From a checkpoint of a small mixture-of-experts model trained on Wikipedia: 135M parameters.
Below are experts of layer 3 (counted from 0) of a mixture-of-experts language model. Rows are named router (the router's row for the expert), down (a neuron's output weights, with its number) and show model dimensions 400-439. Each number is 128 + 32 x the weight over its row's rms, rounded and kept within 0 to 255.
After each expert's rows: "comes before" lists some tokens at least twice as common just after its tokens as in all text. This comes from a sample of Wikipedia text that the model never trained on. Tokens count by the router's weight.

# expert 1
router [150 121 146  99  91 148  93 110 171 170 138  71 144 145 210 169 145 138 143 127 146 102 140 113 166 128  70 118 166 128 161 136 129  92 136 138  86 136 164 107]
down0 [129 160  86 119 179 138 119 165 176 149 138 123 143  99  95 125 150 160 156 147 155 172 194 184 130 112 112  68 130 109 143  86 168 144  81  92 113 133 110  80]
down1 [139 158  85  75 132 135 141 151 121  95 180 164 127 188 106 158  99  76 105 154 120 148 112  90 202 107 172  85 123 146 166  85 147 109 141 105 164 114 122 149]
down2 [128 113 150 113 132 174 137 167 129 185  31 125 150 130 118  93 114  69 126  72 112  83  78 101 182 104 133 133 163 169 128 162 127 151 177 163 148 146 119  79]
down3 [189 205  81 105  51 114 144 104 110 125 105 160 145 126  90 114  94 143 127 116 100 135 154 127 161  73 123 119 124 104 139 165 187 115  72 102 102 176 129 168]
down4 [171 151 123 145 164 140 117  89 140 130 102 145  83 138  82 119 147 139 118 132 118 127  97  81 111  89 105  87 101 174 160 149 197 126 102 119 151 153  94 132]
down5 [139 166 160 138 196 141  79 140 149 152 204  76 136 126 159 182 108 181 152 117 116  84  98 129 133 136  98 130 134 126 136  62 127 102 123 173 136 174  97 130]
down6 [118  75 120 168  75 114 196 175  79 217 149  76 159 193 114 172 143 130 123 147 112 130 125 129 151  94 114 164 193 195 153 184 132 171 160 141 140 161 131 159]
down7 [111 145 137  99 163  75 105 137 124 154  86 112 132 165 131 187 124  89  77 114 171 156 155  68 133 167  82 168 115 109 116 139 133  75 174 152 100 184 109 128]
down8 [ 95 122 151  94 129 130 144 123 112 134 106 157 120 132  82 136  84 113 125 145 147 182  73 141 114 149  93 134 111 149  99 117  89 141 102 160 144 144 153 117]
down9 [158 116 135  91 118  75 151 122 103 126  86 169 155  96 206 161 121 199  89 104 155  56  88 139 115 129 150 155 163 131 121 169  79 100  98 155 174 117  69 153]
down10 [120  93 198 177 102 108 107 130 137  93 138 134 118  85  97 164  93 149 103 121 126 213 140 109 149  33 139 174 129 162 137 137 112  64 122 111 184 123  79  92]
down11 [148 118 171 127 145 116 156 173 172 142 106 117 133  88 141  51 112 127 131 139 100 207 107 147 135 159 113 127 115 184 128 103 163 120 128 115 146  51 120 134]
down12 [162 139 164 148 152 101 147 146 139 138  68  77 164 156 110 142 111  98 102 149 115 149 147 137  95 122 121 117 168 111  89 166  92 115  82 134 161 154 130  96]
down13 [209 140 173 139 125 139 189 130 127 124 135  89 140 125 117 199 154 105  92 132 126 127 113 120 141 160 160 131 120 152 144 119 113 137 139 121 179 139 145 141]
down14 [113 131 105  73 143 142 105 151  41 128 114 122 163 145 121 141 111 163 136 165 106  98 104 104 154 115 112  44 128 131  89 130  70  90 147 148 147 171  91  99]
down15 [198 136 183 127 124 125 163  81 154 183 137 174  96 139 131 142 130 121 109 205 101  83 126  96 111  92 124 129 147 158  99  94 129 189 103 172 125 164 138 136]
down16 [ 52 196  94 134 166  93 143 166 142 120 151 130 140 125 183 186 131 124 152 125 140 144 106 100  93  92 126 146 144 108 151 163  95 170 185 149 141 169 157 128]
down17 [154 152 117 138 114  89 185 118 100 132 195 124 134 180 139 136  92 143 158  70 108 116 120 145 129 124 188 148  88  99 106 102 182 100 184  76 170 146 168  87]
down18 [100 117 128 191  87  77  85  87 100 162  94 123 141 124 146  87 197 150 157 148 120  61 155 173  61 119 187 167  90 177 140 145  98 124 117 122 163 177 163 102]
comes before: "|", "-", "\n", "==", "The", "==="

# expert 11
router [117 155 116  72 108 116 127 145 107 117 138 162 110 120 109 154 150 118  79 135 123  98 133 149 147  78 141 121 179 137 103 103 141 172 111  92 125 115 152 174]
down0 [170 131  51 157 157  97 162 168 125 117 175 169 105 127 170 130 121 130 151 133 152 131 126 113  98 103  90  99  69  51 156  84 177 133 115 142 117 156 142  84]
down1 [130 147 122 137 143 137 152 142 136 121  99 162 171 146 152  85 171 173 124 132 126 109 123 123 159  87 120 122 140 104  81 103 121 120 129 176 151 100 151 136]
down2 [120 117  56  88 143 106 170 166  75 138  86 155 135 136 126 161 100 104 129 147 122  71 156 143 137 169 121  97  86  82 135 164 127 119 118 109 125 143 145 160]
down3 [136 136  94  99 114 131  90 183 130 150 106 148 140 144 201 136 137 147 161 145 129 143  31 140 109 161 140  98 112 135 117 206 190 114 159 142 155 112 130 157]
down4 [169 110 148 146 155 112 108 139 101 186 141 131 102 114 159 133 178  90  95 113  87 147 118 132 112 113 128 158 110 148 119 100 157 172 146 107 143 125 119  97]
down5 [138 191 105 186  70 104 126 172 109  91 161 100 117  87 135 208 143 149  97 150 117 129 148 125 181 107 116  98 126 123 108 138 132 153 111 141  98 135 184 102]
down6 [142 163 178 190 142 203  95 104  60 103  82 110  65 132 113 112  92 147 189  55 144 147 139 142 159 126 129 154 206 166  79 153 150 128  96 128 132 130 135 135]
down7 [155 107 135 111  73 113 127  71 128 169 124 112 106 149 101 116 118 121 144 141 158 107 145  77 160 176 146 118 124 100 156 115 143 131  65 136 121  97 158 152]
down8 [ 87 171 112  86 119 161 115  75 109 152 144 112 104 145 135 177 123 136 134 168 156  88 191  95 107 126 145 120 108 135 130  79 111 124 114 172 143 116 142 125]
down9 [ 96  92  85 160 111 133  96 212 119 116 116  76 138 176 161  74 192 162 186 115 157 151 103  70 122  98 120 158 115 118 153 112 132  47  67 104 126 150  99 163]
down10 [146  51 168  93 136 134 147 108 145  97 150 136 126 148 103 122 115 159 143 160 162  72 143 124 112 136 105 105 164 148 118 153 145 154 159  81 113 130 151 179]
down11 [ 97 195 134  45 151 100 116 117 131 112 130 139 142 181  58 114 130 137 177 125 163 139 142 118  98 144 130  69 118 176 177 171 111 110 115 171 192 122 112 117]
down12 [115 142 147 106  91 137 114  78 165 137 125 121 129 100  90 165 109 151 137 157 111 124 116 143  54 112  87 109  84 152  79 102 128 158 116 179  95 149  75 107]
down13 [109 116 156 139  96 102 131 146  98 146 145 123 129  90 140 188 146 181 117 198 134 148 124 102 123 163 187 118 181  78 160 139 155 104 142 107 138 129 152 175]
down14 [129 170 120 203 139  97 130 191 156  93 151 152 152  90 175  92 111 178 147 118  83 131  81 140 129 135 100 151 112 103 148 103 206  86 196  92 104 140 135 129]
down15 [105 138 106 128 143 140  99 141 127 143  63 178 163 139 100 149 132 196 128 118 161 140 124 105 134 109 176 110 143 140 146 117  98  53 120 106 108 170 128 176]
down16 [143 129 111  71  93  84 150 132 104 127 114 119 130 143 144 163 103  80 133 114  85  87  72  77  76 150 157  87 123 143 154 152  86 169 103 143  97 108 129 119]
down17 [161 151 118  95  95 125  90  50 150 134  94 105  99 177 176 171  87 132 132 109 117 116 123 160 102 113 165  86 167 137 134 111  79 124 134 145 128  92 129 103]
down18 [158 181 185 144 181 129 129 186  98 151 111 117 151  82 178  60 118 134  62 169  95 117  98 136 154 101 132 101 110 151 187 160 138  44  63 157 153 117 144 118]
comes before: " of", ",", ".", "s", " and", " in"

# expert 0
router [135 150 126 108  88 142 105 204  70 150 149  95 154 135 131 160 128 167 196  63 144  82 142 128 127 150 117 106 145 100 124 141 179 128 130 153 158 101 150  99]
down0 [171  73 107 127 158 111 155 190 135  97  70 120 119  91 128 102 116 170 106 143  14 103  76 140 158 155  76 139 194 133 201 127 162 107  93 109 150 112  50 109]
down1 [160 115 100 152 123 112  96  96  87 119 135 129 137 130  69  92 170 187 173 185 142  81 171 129  95 174 141 136 137 130 171 139 110 163  83  91 123 113  99 113]
down2 [156  74 139 142 117  38 102 100  99 165 121 144 106 109 150 108 207 171 123 167 185 161  89  78  50  96  92 149 122 103 145 127 126 105 122  84 192 130 101 116]
down3 [124 166  69 126 186 117 123 120 117 122  98 111 118  91 165  84  70  82 101 105 156 114 163  65 118 111 157 148 106  97  92 108  53 110 118 133 166 104 114 127]
down4 [140 165  85 137 103  81 149 125 116 161 176 125 192  70 142 121 102  59 101 147 148 133 138 118 136 131 115 129  95 104 135 139 130 101  78  77  98 150 175 211]
down5 [140  48 167  74 105 127  65  69 121 155 127 100 100  97  87 106 142 133 116 136 176 150  77  79 172 127  91 136 125 119 128  37 158  96 122 168 147 127 142 146]
down6 [ 70  87 128 146  59 120 135  64 157  99  89 173 148 179 157 120 120 108 204 152 104 145 124 159 139 103 117 123 113 124 123  90 159 128 135 179 154  88  89 131]
down7 [104 159 111 120 124 185 125 153  80 133 144 123  90 139 114 150 116 191  96 170 141  90  49 106 164 155 130 113 122 103 126 120 176 151 123 136 133  97 105  86]
down8 [152 144 130  91 103 159 158 125 134  80 124 157 110  93 108 136 160 180 103 145 105 106 130 124 141 124 169  95 105  91 138 130 138 123 141 224 127 124 135 126]
down9 [159  73 145 100 213 105 141 148 117 135  97  88 117  89 147 168 182 125 146 198 114 160 115 143  47 146 167 148  39 117 164 150 103 153 149 135 162 120 140 134]
down10 [160  89 145 155 110 104  88  64  83 111 106 127 119 101 138 119 110 128  99 140 113 148  37 110 136 115 122 138 147 168  56 153 110 128 121 135 136  81   0 123]
down11 [105 110 123  90  93 156 155 153 138 116 106 109  76  87 155 112 118 145 122 119 131 151  59 124 105 151  85 121 104 151  89 128  71 168 122 125  98 131 139 144]
down12 [118  88 113 135 117 167 125 134 123 172 153 150 100 124 151 161 171  74 143 150 125 159 104  93 145 105 113 134 139  95  67 146  61  87 121 160  99 143 135 126]
down13 [163 132 115 205 127 157 156 126 157 129 105  59  92 127 126 171 154 127 149 101 105 102 155 221 109 105 158 142 143 142 146  99 155 114 156 125 159 183 135 100]
down14 [116  77 190  76 100  66 137 115 116 117 152 143  92 129  92 188 141  99 129 167 139  87 138 179 110 125 141 126  74 114 145 146 130 179 118  89 143 139  97 125]
down15 [111  93  98 150  58 153 123 126  92 171 147  62  94 154 121 109 154 133 172 118  77 111 173 160  99 198 112 152 114 187 116 126 134  78 110 173 174 146 129 140]
down16 [141 164 144 149  90 156 166 174 108  54 179 109 122 180 139 175 102 130  91 138  86 110 116 101 164 145 102 118 137 108 129 124 100 174 153 128 148 109 142 101]
down17 [ 70  67  91  54 146 114 166  94 156 167 129 153 191 161 144 116 110 143  66 176 140 135  95 117 129 154  86 101  52 148 101 145 127  96 121 116 123  54 121 142]
down18 [131 140 146 155  79 104  84 126  73 170 109 132  91  96  91 160 131 125 105 163  77  71 127 135  94 139 218 162 114  93  83 121  95 162 169 107  66 165 141 142]
comes before: " |", ";", "th", "'", "/", "st"

# expert 3
router [145 181 134 128 136  73 116  89  75 104 172 109 143 136 172  91 117 109 226 137 142  73 120 196  72  86 161 154 148 140  96 114 142 168 103 148 114  61 118 121]
down0 [102 101 108 184 111 153 103 212 133 143 107  96 171 138 185 117 104 119 122 139  36 134  78 145 186 152 145 132  62 132  97 124 147 128 157 156  60 121  72 177]
down1 [133 135  88  45 158 105 130 140 138 114 127 139  51  75 153 160 126 147 105 131 159 108 140  97 116 173 188 111 103  57  79 178 111  76 161 138  56 120 118  91]
down2 [186 121 150 150 115 127 123  75 105 115 157 105 111 104 138 206 110 134 161 137 146 114 194 123  69  91 137 204 103 138 122 178 111 101 107 117 190 144  86 178]
down3 [169 158 118 159 142 100 117 161 133 155 110 132  84 123 145  98 125 159 147 117 139  71  92 121 108 137  95 135  98 184 124 164  71 163 100 185 127 132 116  99]
down4 [130  90  88 123 172 122  66  99 157 152 160 169 168 115  80 128 124 177 227 117 100 153 100  97  72 173 127 137 132 129  62 183 108 129  94 119 184 195  79 116]
down5 [132 112 131 104  97 123 104 107  88 126 137 137 105 100 110 116 154  95 114 100 108 184  64  81 141 140 103  99 178  95 158 159  65 170 121 135 138 167 138 149]
down6 [143 117 153  87 109  79 141  65 119 113 205  94  88 139 103  69 170 119  92 125 133 135  94 112 158 118 128 111 119 122 113  77  99 159 163 112  74  63 169 180]
down7 [ 86 165 129 169 126 118  96 197  85 140 161 194 122  98 160 189 135 111 120 112  48 105 115 143 101 131 127  85 105 124  82 125 149 132 115  52 131  98 127 105]
down8 [171 122 183 135 151 129 124 107 137 150  73 131 101  69 186  55 145 125  92 107 162 165  81 124 104 150 163 131 101 100 148 100 152 153 163  78 207 157 165 197]
down9 [ 86 155 126  93 106 101 160 132 162 100 149 142 154  92 118 121 177 139  94 119 113 135 115 140 151 117 109 130 178 141 134 106 169 121 185 186 103  68 128 155]
down10 [119 147 128 145 113 126  40 121 134 127 161 153  54 133 163 182  68 102 119 131 146 106 129 121 131  75 166 143 218 104  97 141 132 142 141 163 135 134 108 153]
down11 [117 103  82  88 138 128 175 123 143 161  80 131 143 164 135 119 148 122 112 140 189 135 123  88 125 199 121 193 113 141 204 113 105 192 103 164 147 213 120 117]
down12 [125 130 175  59 135  88  85 123  68 147 144  76 110  93 136 117 165 120 153 142 144 202 101 114  79 120 112 145 192 145 157 173  73 138 120 125  50 114 205  77]
down13 [191 118 159 132 167 128  95 157  81 104  63 132 150 131 137 108 139  96  89 157 147 141 131  97  81 103  69 114 148 180 119 107 125 129  96  90 168 176 158 117]
down14 [181 151 186 124 135 119  97 204  90 116 139 152 154 156 119 195 113  95  83 110 138 183  91 170 101  73  85 131 189 108 102 176  75 177 107 155 187 134 174 117]
down15 [122 163 115 165  92 127 127  57 217 124 136  78 166 184 140 164 125 138 165 113 179 141  31 142 169  98 120 112 113 117 141  76  80 175  95  79 151 156  71  83]
down16 [164 118 117 123 185 107 222 115  95 120 144  67 176 142 200 137 105 132 184 108 116  98 169 154 179 168 120 133 111 142 154 142 104 166  62 114  89 128 141 127]
down17 [122  72 106 174  70 125 103 102  99 169 158 155  64 154 138 140  92  95 115  88 115 162 139 182 111 166 122 173 151  86 167 135  73 140  98 133 121 104 156 135]
down18 [153 139 116 113 142 133 171 132 100 137  96 128  85 104  92 116 123 157  99 173 180 138 153  97 170 142 152  92 112 197 190 136 127 114 131 156 113  66 121 121]
comes before: " a", " the", " to", " was", " he", " been"

# expert 6
router [138  70  65 112 127 126 127 115 119 100 195 123 199 123 149 128 188 165 136 102 113 121 117 147  84 122 125 126 154  96  96 165 167  59 181 133 116 114 140 204]
down0 [131 142 138 172 136  67 130 138  69  99 111 145 107 130 141 148 177  69 169 127 163 108 123 154 124 150 132 137 119 136 139 127 139 150 140 178 180 156 143 145]
down1 [ 60  85  99  61  83 180 163 179 141 136 109  78 185 144 145 135  98 121 161 107 156 111 153 144 120 210  57 151 135 112  89 109 119 148 102 161 113  70 119 169]
down2 [122 137 103 185  99 113 135 100 156  72 134 151 122 109  96 105 124  72  95 111  71 144 116 110  84 125 115  93 110 170 117  96 106  96  62 123 132 213 124 154]
down3 [138 102  76 115 131 128 132 132 155 119 148  98 168 196 158  83 154  95  91 139 135 136  67  74  76 103 127 135 134  89  73  73 113 108 106 177 146  90 120  69]
down4 [147 115  73 170 133 129 166 128 138 179 155  94 140 171 168  85  40 174 111 200 108 118 171 162 136 147 111 121  96 147  50 138 102 105 193 146 189 134 126 148]
down5 [136 206 146 169 142  64 151 151 124 100 111 102  95 127 161 165 145 192 152 126  69  55 203  88 110 103 128 136 124 134 119 163 143 123 142 107  99 164 122 147]
down6 [164 100 176 128 135 164 109  79 133 169 151 131 105 145 152 140 154 101 155  74 158  99 184 142 119 108 139 131 191 109 132 120 135 144 131 129 143 132 118  93]
down7 [143 155 113  99 122 150 133 150 179  95 113 113 153 109 150 140 164 119  55 135 112 117  69 114 166  96 157 130 136 147 100 154 120 168 122 179 195 150 134 120]
down8 [124 101 140 166 134 133 105 138 127 123 140 126 149 200 199 110 155  62 180  96 105 110 155 132 191 160 115 102 128 118  80  63 147 195 174  65 113 145 147 138]
down9 [141 153 194 139 117 124 135 152 137 134 128 124 155 152 160 123 183 132 108 138 113 134 156 134 157 176 135 133  61 150 120 133 106 107 154 150  92 164  99 164]
down10 [112  99  78 181 106 108 160 130 121 112 117 117 122 159 113 124 131 138  69 141 119 136 145 131 114 182 141 217 140 114 191 132 126 128 127  91 125 103 165  65]
down11 [117 135 124  67 165 116 136  70 101 122 102 123 113 118 131 140 194 215 167 129 172  84 150 114 147  95 172 115  96 124 157 129  96 106 113 151 128 134 181 143]
down12 [ 80  92 137 142 110  98  65 132 131 145 129 105 177 122 143 125  99 111 111 113 111 184 161 117 144 147 144 102  83 113  65 155  86 125  82 127 150  82 172 135]
down13 [ 76 112  83 184 169 128 106 153 166 128 108 177 134 138  95 126 159 101 104  79  96 193 135 112 202 128 137 126 119 102 136 125 167 106 156 144 178 168  69  83]
down14 [146  70 114 121 108 160  80 127 107  99 134 139 143 128 108 121 185 130 156  78 163  93 151 137  89 112 167 105  99 146 131 143 182  94  87 100 105 119 117 121]
down15 [152 126 100 120 167 166 103 104  72 134 177  54 113 150 171 165 100 109 127 139 123 181  89 131 106 166  76 133 181 106 165 159 177 142 127 166 115 105 118 137]
down16 [123 115 119 127  83  65 131 132 137 154 196 144 158 127 176 162 117 102  97 145 116 164  88 111 172 171 106  91 173 113 142 153 160 106 100 123 149 156 116 142]
down17 [187 119 108 155 118  97 120 106 121 181 200 119 165  88  96 120 123 128 152 126 115 133 109 135 142 119 142  91 153 165 132 128 151 106 137 151 126 171 171 117]
down18 [157 142 135 158 166 203  87 145  61 102 128  95  99 148 131 105 143 137 132 157 128  49 150  89 200  89 106  98 139 146 149 174 120 106 123 163  84 119 139 128]
comes before: ":", " |", ")", "N", "born", "–19"

# expert 8
router [ 97  85  84 156 128 111  87 108 125 149 190 143 122 152 109 138 152 172 101 127 122  89 137 138 102 157 110 147 153  86 127 140 141 141 137 110  85 148 122 189]
down0 [163  97 172 150 124 147 110 167 151 155  84  95 106 108 123 144 149 152 148 118  97 114 142 179 122 150 100 119 115 128 138  90  67 103 113 139 139 127 127 107]
down1 [126 120 124 101 167  75 186  92 127 112 139  92 138 125 131 137 117 137 132 149 108 137 175 144 151  96 128 111 155 108 151 105 125 127  96 168 139 141 122 113]
down2 [125 144 174 160 143 159  37 150 103 130 156 123 115 155 169 135 130  94  82 136 166 129 177 111 172 165 116 160 161 125 145  76  95 141 164  93 139 165 126 136]
down3 [137 111 132 121 235 118 117 109 165 175 121 102  98 117 123  92 114  98 171 153 138  58 169 121 101 162 127 139  57 176 118 114 183 213 154 102 152 133 137 154]
down4 [130 139 177 142 168  40 132 121 108  70 137 114 155 189  96  87 112 168 172 146 146 119 141  90 126 164 139 101 148 162 170  83  78 109 138 162 152  98 156 139]
down5 [132 139  59 199 134 133 212 128 118 141 119 109 161 121 145 120 119  75 136 128 149 142 126 151 122 157  77 108  81 120 164 126 130 198 174  87 130 145 117 124]
down6 [107 113 113  84 119 102 105 103 171 115  99 141  86  59 136  70 122 145 170 135 109 123 109 147  77 157 171 152 196  52 116 134 151 151  95 138 165 106  75 110]
down7 [158 151 125  99 103 101 115 200  60 132 177 157 125 118 128 151 126  97  40 102 131  90 104  78 115 179  90  37 132 100 171 136 122 135  98 140 133  52 113 147]
down8 [197 184  88 148 113 118  84 114 152 109 120 104 134 196  76 138 110 148 165 102 168 122  87 136 116 131  78 120 158 125 105 165 104 137 155 157 120 230  59 175]
down9 [ 68 124  75  94 156 170  92 125 147 123 152  91 145 117 132 102 137 123 163  95 143 135 114 157 189 128 125 170 155  80 116 154 126 109 156 127 161 125 134 121]
down10 [141 154 105  72 109  97 109  65 102 151 118 149 192 155 183 121 159 125 174 105  81 157  98 174 167 104 175  60  90 143 127 146 148 134 128  69  80 182 118 120]
down11 [ 50 123 105 127  91  60 117 139 121 121 145 104 122 119  96 114 121 107 159 188  97 126 211 178  97 172 164  89 169  71 121 150 115 179 138  94 165 140 134 115]
down12 [129 186 153 117 127 110 121 152 107 100  46 125 177 162 146 176 128 182 163  99 174 137 157  84 155 100 117 129 130 127  96 118 100 165 183 103 126 162 121 109]
down13 [141  89 162 159 155 161 109 124 104 131 103 161 141 117 117 180 148 111 158 165 111 126 153 132 115 103  93 115 192 197 115 125  90 124 198 110  78  84 167  82]
down14 [119 100  61 139 142 144 130 137 111 106 150 166 151 149 110 149 188 135 116 142 110 113  81 146 169 144  91  97 110 147 124 133 101 152 177 130 154 120 131  96]
down15 [118 151  84 119 105  72 115 139 102 104 117 137 135  99 113 105 153 186 178  91 172 102 118 144 122 156 150 103 116 147 124 149 151  89 112  66 156 129 119  99]
down16 [103 117 106 110 129  70 131 127 123  83 146 110 144 103 111 112  83 101 142 146  95 192 159 140 136 153 101 170 102 106 156 134 110 122 145  46 145 120 151  86]
down17 [172  83 102 126 115 125 183 154 110 143  86 159 121  78 108 164 122 149 122 114 121 135 106 100 159 174 139  88 138 141  98 167  52 165 217 126 159 124 163 130]
down18 [168 115 110  97  83 212 122 123  75 138 155 180 140 183 128  97  81 119 138  92  96  88 115  87 135 136 161 100 135 118 114 158  68 120 118 150 122  84 127  88]
comes before: "\n", " ", " The", " 0", " 1", " —"

# expert 2
router [139 171 110 111 164 111 145 179 166  86 126 116 137 173 123 121 101 172 151 131  65 139 166 113 141 112 173 163 148 117 115 105 160 155 195 123 107 105 138 170]
down0 [129  93 104 126 179 188 119  93 140  89 118  86 140 130  45  73 128  90 119 187 120 116   8 167 129 156 144 115  70 120 117 128 143 124 130 184 151 155  90  89]
down1 [170 144 140 139 233  76 179 146 115  93 150  75 165 111 155 104 132 111 119 193 156 155 101 123 126  88  55  97  54 156 111 125 110 106 149 124  96 107  93 173]
down2 [163  91 133 145 128 159 101  91 132 111  97 159 129 122 169 216 116 100 188  64 164 130 146 170 128  27 199  89 157 145 106 138 118 146  89  81  76 144 110  65]
down3 [ 48 150 123 179 113 114  91 160  85 137 201  83 128 129 156 198 172  98 150 147 140 129  97 165 119 148 132 187  93 148 119  49 106 141 160 116 109 147 150 108]
down4 [108 153 124 138 144  94 113 135  88 126 126 106 138 199  49 158 165  94  82 116  82 101 118 103 153  84 154 141 135 110 154 122 137 132 157  78 150 162 125  70]
down5 [172 141 138 121 107 134 127 155 110 143 137  93 128  75  96  93 152 155 145  84 165 141 125  78 126 142 131  75 132 126 128 138 144 149 134  89 103 164 141 166]
down6 [ 70 145 162 179  87  90 163 152 123 134 109 114 142  74 146 125 106  68  93 122 170  89 129 101 114 141 127 189 154 169  89 104 133 152 139 146 107 182 150 159]
down7 [111 126  76 122 133 166  87 108 106  75 110  95  99 161 128 116 114 151 102 122 101 137 159 147 149 121 179 167 116 181 151 138 157 105 118 113 127 133 106  96]
down8 [150 161 121 110 109 135 106 137  83  80 140 163 126 101 127 164 150 159 175  96 110 142 109 154 126 156  95 118 122 105 173  94 116 125 190 149 109 168 112  55]
down9 [125 124 153 123 109 112 146 132 158  93 123 106 164 121 113 136 138 143  76 133 121 153 160 108 130 191 130 183 123 108 127 137 151 114 161 103 118 171 162 117]
down10 [113 197 100 125 163 124 119 166  63 111 147 133 112 122 128 174 109 131 127 101 118 127 118 146 157 122  97 154 147 118 129 140 166 135 103 119 117  78 193  72]
down11 [129 121 102  82 141 111 135 158 138 156 118  96 159 101 159 177 146 149 107 187 160 117 100  62 159 138 166 149 109 144  81 154  97  84  72 121 129 123 155 204]
down12 [139 131  99 198 120 181 105 165 130  70 135 143 137  82  66 143 197 120 129 113 114 115 142 150 148 104 136 139 122  68 153 106 133 137 102  89 177  78 140 124]
down13 [137 132 142 178 145 102 127 184 102 112 103 139  93 133 171 193 211 108 146  97  98 124 125 105 114 117 112 137 142 108 185 112 100 107 120  97 151 135  90 122]
down14 [136 137 172 181 128 117  39 142 125 132 140 148 117 129  88 187 112 130 123 111 184 129 112 121 138 129 128  68 125 135 122  68  70 104 220 132  97 150 112 182]
down15 [ 82 130 125 149 177 139 145 146 153 130 124 169 128 146 123 129 159  95 145 114  76 118 148 145 180  93 112 149 164 135  85 106 117 124 140 180 166 149 102 147]
down16 [143 123 129 109 115 170 103 144 157  89 164 184 108 204 140 138  58 135 158 133  87 137 157 152  98 153 132  52 145  55 136 119 104 174 102 138  60 136  83 120]
down17 [108 165 156 178 155 188  81  82 117 180 120  83 104  74 135 173 111 136  85 153 140 147 225 136 115 127  99  18 147 182 140 107 130  95 147 118 125 146 167 100]
down18 [100 164  92 179 101 140 133 161 127 124 123  92  98 127  97  78 100 106 117 145 151 131  53 103 122 114 152  93 100 154  98 102 154 156  95  74 146 119 137 154]
comes before: " |", ",", " (", "'", ")", ";"

# expert 9
router [157 183 138  68 162  66 105 111 139 107 114 147 139 153 168 100 141 113 157  65 146 120 127 122  93  47 165 137 141 101 109 113 124  86 127 101 157 121 181 120]
down0 [ 77 106 103 138 165 138 122 144 135 110 129 168  56 103 133  64 200 127 118 115  87  82 123 121 104 102 140 174 115 133 170 101  51 143  92 130 112 140  80 104]
down1 [141 197  79  93 106 122  83 126  92 177 102 137 155 141 148 136 143  67 149 108  83 123 163 138  90 119 156 100  96 155 156 150 112 130 100 161 110 123 137 183]
down2 [126  69 168 168 103 167 144 107 130  86 108 156 135 124 134 120 157  87  88  91 134 100 128  78 158 123 124 149 160 168 175 157 146 115 142 153 136 132  90  98]
down3 [139 136  65 185 148  65 114 105 128 115 136  93 116  85  90 185 136 165 168 161  83 144 116 139 145 129 138 114 193 115  94 127 104  86  91 109 108 128  96 125]
down4 [114 179 149  97  80 138 102 130 111 173 114 165 127 125 146 104 155 187 136 153  49 134  99 125 172  76 180 110  98 127  58 114 152 123  85  84 152 194 102 112]
down5 [188 143 138  90 177 103 133 134  85  54 111 153 128 170 149 156 172 107 117 157 158 170 141 142  57 207 130 109 100 127 124 180 131 101 129 117  74  78 173 170]
down6 [123  91  90 137 115 136  88  88 150  99  97 160 134  95 170 167 129 102 137  80 116 131 138 119 201 128 130  90 121 182 103 162 162 106 130 171 117  81 127 179]
down7 [116  86  84  90 136 116  89 121 117 147 161  92 155  71 129 152  92 149  80 179 140 118 151 128 180 144 142 116 127 143 130 130 147 116 135 157 176 106 150  87]
down8 [129  98 162 144 136 109 148 141 121 140 132 190  83 127 143  86 136 109 107 114 100  56 108 117  65 104  80 137 141  84 109 180 152 101 130  90 182 219 121 132]
down9 [155 226 159 155 162 167 129  89 142 126 130  85  94  97 152 155 124  97  92 134 110 143 171 125 158  84 116 179 100 128 193  78 139 129 133  98 150 136 171 143]
down10 [158 151  91 162  86  92 128 145 173  96 143 179 119 100 160 159 161 111 161 139  95 162 113 141 100 136 154 149 167  91 208 126 202 130 122 120 155 125 104 136]
down11 [120  97 153 142 124 134 169  87 139 152 102 112 157 147 179 135  91 159 120 172 111 112  82 144 166 108 148 120 237 161 138 149 104 120 120 181  91 137 110 169]
down12 [157 117 122 105 130 125  96 130  82 123 144 156 109 122  52 161 103 101 127 108 105 128 132 138  81 107 130 119  86 121 124 138 166 127 109 152 113 138 142 107]
down13 [160 120 143 123 110 141 109 158 132 121 105 115 125 108 139 114 131 111 126 166 165 123  90 150 178  99 144 118 131 139 139  90  97  95 111 149 145 128 125 153]
down14 [205 162 165 101  95 181  93 169 101 125  60 154 113  98 131 174 137 119  94 187 162  69 150 101 116  58 127  87 162 127 178 156  84 123 126 101 184 158 160 131]
down15 [127  93 151  86 134 151 108 148  83 157  88 157 105 164 144 119 123 154 122 153 135  93  63 168  53 152 124 123 153 156 147  68 134 100 129 106 109 132 113 169]
down16 [111 102 149 162 135  42 102 131 160 110 139 171 156 144 121  85 176  64 149 132 143 102 149 127 140 102  91  35 169 147 122 117 117 162 150 129 144 101 141  97]
down17 [145 189 122 146 136 120 150 127 108  87 116 112 140  99 176 107 123 164 163 107 112 154 166 112 111 150 134 125 149 129 114  98 103 165 197  96 114 178 166 107]
down18 [124  54 205 126 158 131 147 154 139  87 135 163 118 121 148  71 125  73 141 149 195 105 140  87 123 180 174 116 164 134 147 140  98 146 152 132 140 111 152 140]
comes before: " in", " by", " to", "==", " of", " on"